{
  "moe_layers": [2, 3, 4, 5, 6, 7, 8, 9, 10, 11, 12],
  "init_std_router": 0.0377,
  "n_kv_head": 3,
  "init": "normal",
  "batch_tokens": 32768,
  "steps": 9577
}
Below are experts of layer 5 (counted from 0) of a mixture-of-experts language model. Rows are named router (the router's row for the expert), gate (a neuron's input weights, with its number), up (a neuron's input weights, with its number) and show model dimensions 288-383. Each number is 128 + 24 x the weight over its row's rms, rounded and kept within 0 to 255.
After each expert's rows: "gets" lists some tokens that make up at least twice as much of what it gets as of all text. This comes from a sample of Wikipedia text that the model never trained on. Tokens count by the router's weight.

# expert 2
router [153 159 158 196 104 120 125 164 154 126 143 154 103 113 106 131 129 102 139 164 147 113 134 147 174 102 151 127 113 141 145 151  94 120 134 109 146 147 120 157 122 116 135 115 152 160 165 181 100 113 132 170  88 143 153 137 127 173  97 102 102 129 150  99  67 142  80 107 112 147 117 116 144 127  99 126 133  93 112 105  93 105 148 117 132 105 163 148 119 195 132 109  99 142 126 110]
gate0 [ 73 112 139 138 134 137 141 134 114 123 119 181 110 115 106 133 146 129 116 141 124 121  90 132 112  83 144 157 144  60 144 124 125 122 123 120 114 154 122 167 128 137 159 101 152 106 187 159 139 105 137 168  97  77  99 124 133 127 119  98 141 130 129  90 107 137  97 181 121 137 152  99  91 111 153 124 159 148 124 111 163 122 114 109 150 124  89 139 108 159 103 123 107  81 104 135]
up0 [145 152 150 102 140 115 108 124 131 118 140  86 122 170 163 124 110 133 138 123 115 152 175 159 122 172  99  95  99 157 105  89 155 138 128 144 122  42 107 120  87 135 114 114 148 148  89 139  98 135 136 150 131 171 106 153 151 160 122 143 100 156 170 161 139  93 136 124 126 123 172 160 116 138  80 101 118 155 134 151 153 142 105 164 107 136 179 123 138  97 110 112 150 150 122 160]
gate1 [134 162 178 126 122 140 171 183 150 176 110 122 127 116 130  64 145 152 112 117 114  95 137 141 102 147 159 124 121 125 114 123 114 117 181 163 102 158 113 143  94  99 142 153 149 121 118 122 167 116 139 161 108 145  86 112 114  96 131  82 126 126 122 146 139 143 141 154 114 108 123 136 120 113 121 100 104 173 122 124 160 131 144 172  79 155 143 144 114 119  64 127 112 137  93 103]
up1 [125 142 168 151 127  99  92 169 153  92 145 128 113 125 100  98 167 112  85 163 138 157 112 119 103 122 157 132 117 157 139 141 149  86 147 153 152 126 125 164 145  76 142 148 150 105 147 136 157 132 130 159 163 150 171 147 188 142  94 125  94 136 160 158 117  96 132 123 117 145 114 113 100  76 109 123 113 149 144 131 118 171 104 116 144 161 157 119 122 132 141 141 131 167 149  97]
gets: " |", " the", "=", ",", "\n", " and"

# expert 3
router [139 141 134 137  93 118 157 133 145 130 119 136 107 146 131 119 122 119 136 146 119  96 123 112 133 127 103 148 125 102  93 127 118 108 154 137 124 118 116 149 132  89 116  98  87 138 149  89 122 165 126 130 126 120  95 128 130 111 125 148 126 108 117  70 122 131 120 121 142 118 112 125 154 189 107 165 143 106 114  85 126 138 129 120 167  76 144 119 112 158 143 106 169 128 130  96]
gate0 [109 111 127 106 121 131 150 140 141 136 141 125 142 131 120  90 137 105 140 125 132 144 169 157 129 160 140 111 156 195 154  85 101 163 105 168 131 148  81 149 124 115 140 130 106 139 113  86 122 128 111 124 121 138 124  97 155 162 109 106 160 114 152 118 112 113 155  96 124 103 109 154 153 159 158  94 111 125 176  95 134 171 148 140 153 175 174 125 129 127 124 143 134 136 113 131]
up0 [111 103 154 115 105 108 143 161 118  95 177 192 140 113 103 133 144 160 105 106 128  93 175 148 115 181 104  89 122 159  93 103 119 150  88 152 151 119 101 114 141 127 143 148 110 104  85 142 100 125 125 134 149 110  81 107 103 123 145 117 144 116 128 114 153 113 155  85  93 119  94 111 145 134 115 127 145 154  98 141 126 178 127 175 106 162 170 108 111 119 117 175 147 105 127 130]
gate1 [140 124 160 197 125 124 129 112 139 124 119 114  94  68 130 159 110 129 110 117 165  92  79 154 117 201 137  97 143 151 113 164 120 125 145 109 173 151 129 134 125  88 198 106 118 137 117 137 103 101 135  72 125 124 150 162 134 105 118 133 123 117 124 118 167 160 131 147 169 161 146 129 114  95 145 117 136 131 122 133  82 142 155 120 164 120 132  95 107 145 126 129 147 124 116 153]
up1 [110 100 157 129 125 121 105 130 106 131 121 163 114 119 121 132 133 142 129 108 115 149 162 128 109 145 102 121 120 140 158 107 132 122 167 123 128 118 119 102 118 128 143 133 112 130 144 134 163 112 104 131 149 140 122 102 118 125 161  95 152 145 110  99 175 173 117 135 163 132 110 106 147 150 145 132 128 115 124 174 143 161 101 129 119 109  91  96 113 143 103 147  91  96  52 155]
gets: "-", ".", " (", "–", "/", " more"

# expert 7
router [123 144 136 137  85 138 160 136 166 120 126 146 111  86  99 158 178 138 143 111 151 128 126 148 150 115 111 134 115 127 115 143  49 155 128  84 105 176  99 104 139 122 140 115 111 136 150 136 132 112 116 133 112 117 144 124 154 116 108  90 140 103 139  93  87 113 146 103 111 124 163 130 126 156 129 133 150 163 147  65 126  96 137 114 128 180 102 146 141 159 126 130 150 134 162  57]
gate0 [126 110 178  97 159 127 134 136 143 155  85 162 141  99 132 131 172 111 133 121 135 149 118 140 119 142 128 119 156 101 146 109 106 127 128 100 149 167 114 161 132 122 128 139 114 101 199 153 125 141 149 100 159  86 106 112 115 127 112 102 147 148  89 113 122 128 154 111 174 175 100  80 104 164 161 140 154 136 157 111 131 100 163 133 112 146 153 137  94 124 143 143 114 108 140  93]
up0 [146 139 167 103 153 137 124 191 132 131 128 161 101  63  94 170 134 173 174 127 137 184 122 158 117 124 126 149 176 129  98  89 103 103 143 137 118 178 143 123  95 107 129 119 106 110 126 118 146 120 138 116 127 161  93 170  99 128 134 100 171 123 114 107 124 119 164  98 144 139 121  58 132 140 161 143 194 128 148 100 153 118 142 137 138  91  99 149 112 116 110 165 152 159 126 129]
gate1 [171 134 177 136 105 121 110 107  92  80 159 128 118 145 138 179 124 120 129 135 130 112 107 107 159 133 186 123 145 124  96 154 115 140 130 121  65 125  94 158 174 142 106 149 158 146 164 145 147 162 129 133  86 108 108 135 129 116 139 150 127 138 149 123 117 142 109 128 122 136 127 127 127  87 130 157 106 122 144  90 116 112 140 157  98 134 116 112 129 141  71 149 133 123 150 109]
up1 [102 104 175 121 161 138 116  96  94  79 154 103 135 140 122 187 103 155 106 138 182 124 121 123 147  94 121 135 122 153 149 108 135 113 146  95 117 125 113 151 134 144 136 144 117 115 110 159 123 150 112 105 134 121 138 119 104 135 105 171 171 143 153 166 132 129 134  73 156 133 123 154 161  82 108 135 110 147 131  65 119  87 103 120 121 155 118 132 141  77 106 159 153 127 154 101]
gets: " in", ".", " to", " on", "ed", " of"

# expert 5
router [125 124 186 159 101 155 142 161 148 183 114 108  99 135 137 147 136  94 131 132 113 104 132 137 149 136 123 154 137 167 114 121 107  90 137 146 111 121 149 148 126 127 128  88 115 131 129 129 111 134 139 172 113 123 121 115 119 162 127 123 156 108 140 106 117 165 111 142 157 112 158 128 138  91 113 152 123 127 115 143 106 119 118  90 176 131 142 126  99 165 129 127 116 130 147  94]
gate0 [146 126 155 130 111 147 128 115  95 145 166 142 132  98 144 136 116 122 152 147 125 127 134 115 114 109 107 126 153  99 125 101 123 115 131 135  90 136 110  84 124 115 150 141 140 157 181 128 126 150  89 112 145 129 134  95 136 109 129 119 168 135 124  91 121 142 143 130 180 120 168 147 141 143 128 137 125 136  98 134 123  90 101 143 144  76 136 104 122 164 108 110  97 122 152  76]
up0 [124 104 119 110 197 124 143  83 122 140 152 156 132 126 118 159 140 141 133 124 137 109 128 106 113 137 105  99 125  80 128 118 132 168 110 117 114 115 118  59 114 110 134 150 168  94 146 146  88 102 101 100 146 117 185 114 115 116 100 106 176 129 127 120 182 112 115 142 116 134 153  93 128 150 136 135  91 152 124 121 158 101 112 162 117  85  98 108 105 107 123 106 100 113 122 140]
gate1 [131 158 182 148  92 156 107 137 175 137 107 122 148  83 124  80 109  99 133 113 117 114 168 112 131 123  98 108 124 128 117 141 113 126 128 124  87 118 127 138 105 109 144 122 109 160 125 114 153 123 125 147  96 136 142 133 158 147 126 152 137 136 111 145 127 133 140 125  88 164 130 134 135 109 102 131 159  88 136 112 129 118 118 131 129  90 134 111 118 131 124 126 154 121 118  92]
up1 [116  75 151 147 112 158 124 127 134 152 120 116 150 127 155 115 129 123 127 117 158 137 158 118 160 148 113 100 166 158 128 109 117 103 123 172 112 111 150 112 135 169 125 139 144  94 113 141 103 147 153 162 128 123  87 125 138 101 156 143 126 139 112 161 130 136 125 130  80 146 128 160 169 115 131 135 109  90 114 118 134 131 102 150 108 150  71 105  66 122 119 120 122 115 141 106]
gets: " a", " of", ":", " was", " 1", " \""

# expert 1
router [137 140 142 146  85 126 110 166 124 141 119 108  85  92 112 148 156  87 155 159 129  91 125 126 109 122 107 134 130 157 149 199 108 143 138 139 145 164 147 138 113 119 133 147 150 155 116 100 154 119 154 151  79 116 153 102 144 142 109 138 158 113 140 140 112 152 164 125  96 158 117 119 121 103 128 142 132 105 140 100 110 123 129 104 162 112 188 143 133 137 123 139  99 159 157  77]
gate0 [163 136 145 151 117 186 133 112 155 141 162 126 138 119 110 111 138  95 141 106 143 142  95  87  93  77 125 118 145 135 150 173 135 137  95 143  97  96 116 142 171 152 151 161 156  98 109 106 102 129 143 133 135  90  97 141 127 153 151 128 123 120 134 122 111 155 101  90 138 150 142 134 133 105 126 149  99 148 124 126  89 159 138  85 121  92 111 104 127 167  85  83  99 137 106 125]
up0 [140 185 139 113 143 131 142  92 115 115 125 131 105 155 103 100 121 169 173 131 135 123 156 133 130  95  87 155 123 122  76 125 157 117 106 152 111 118 136 138 101 132 152 138 101  97 103  93 147 138 106 122 119 124 145 125 128 131 148  92 134 105 157 125 129  86  78  80 138 140  86 178 116 143 120 141 127 141 149 117 131 115 143 159  94 144 153 133 122 123  81  98 109 113 117 150]
gate1 [112 132 130 154 143 144 115 161 122 157  79 111 144 116 140 137 139 127 128 126 131 147 118 161 141 105 178 118 153 141 140 132 101 139 106 169  82 124 122 160 132 127 139 142 119 104 137  94 116 127 122 111  94  89 140 162  99 151  95 139 124 137 132 144 136 117 113 109 129 135 139 143 113 129  64 139  72  95  92 131 100 174 110 143 100 124 115 147  82 126 148 107  93 103 135 140]
up1 [130 147  89 124 130 148 135 100 108 173  89  80 154 171 138 136 109 126 113 121 128 151 160 118 104 122 132 106 150 160 130 170 140 209 119 118 152 113 124 136  74 160 129 109 121 132 105  97 101 139 138 133 113 120 136 124  91 139 124 108 101 162 114 149  94 136 140 117 152 155 123  98 120 130 100 112  92 134 160 156  81 136 117 145 109 124 133 148 155 112 107 168 136 131  89 134]
gets: ",", "|", " in", "\n\n", "°", " /"

# expert 4
router [166 186 157 128 159 122 162 135 101 151 159 100 105 114 106 139 119 129 124 125 111 102 146 117 121  88 114  88 132 137 162 170  60 119 109 156 108 142  90 134 154 125 151 132 112 105 187 129 127 168 153 169  66 108  95 132 125 156 125 127 117 135 154 102  98 122 134 120 132 146 124 146 117 161  79 109 126 133 154 101 119 127 158  99 127 108 152 103 120 122 120 154 137 141 139 132]
gate0 [126 158 138 132 113 137 148 148 117 157 171 129 143 138 169 141 138 151 126 113 122 124 133 173 128 134 150 108 150 111 109  98 104 109 152 205 102  99 110 157 127 108 146 149 155 137 142 188 156 138 194 120 166 149 119 136  75 141 106 133  88 109 126 141 126  91 181 157 103 114 173  83 145  96 111  92 116 156 171 136 104 111 131 136 152 112 114 105 150 115 154 122 128 141 128 144]
up0 [101 170 118 146 117 170 150 117 128 122   7 140 143 142  61 135  88  96 145 135 117 140 167 125 123 125 131 110 127 115 100 138 124 130 127 131 110 139 167  90 138 131 113  96 160 139 108 120  97 150 111 125 108 163 138 122 103 133 140 127 125  98 107 119 119 127 135 150 102 174 153 102 102 148  97 178 126 101  86  98 102  85  48 106 162 137 116 186 128 113 153 126  96 170 141 101]
gate1 [108 138 181 161 116  81 153 121 111 101 106 116 118 123 141  98 148 103 137  89 104 113 147 108 125 114 150 122 129 116 148 159 124  93 120 120 125 113 107 135 105  74 114 133 100 115 126 129 147 155 106 151 108 136 140  91 162 134 165 130  98 111 133 109 101 137 152 124  93 155  94 126 127 143  62 184 109 120 147 150 132 118 113 111 119 151 206 115 156 116 120 155 100 155 194 104]
up1 [128 112 136 126 135 144 118 128 101 103 109 114 155 118  94 106 145 128 146 128 125 118 105 103  85 131 166 161 177 139 129 125 113 113  87 108 131 175 106 132 151 145 119  71 159 128 130 126 135 153 150 112 189 123 143 111  93 109 104 111 115  91  89  86 126  96 154 140 140 128 126 113 135 109 128 110 136 144  93 131 105 113 160 108 126 172 104 116 126 128 120 116 138  92 116 105]
gets: "s", "\"", "y", "ly", " =", " is"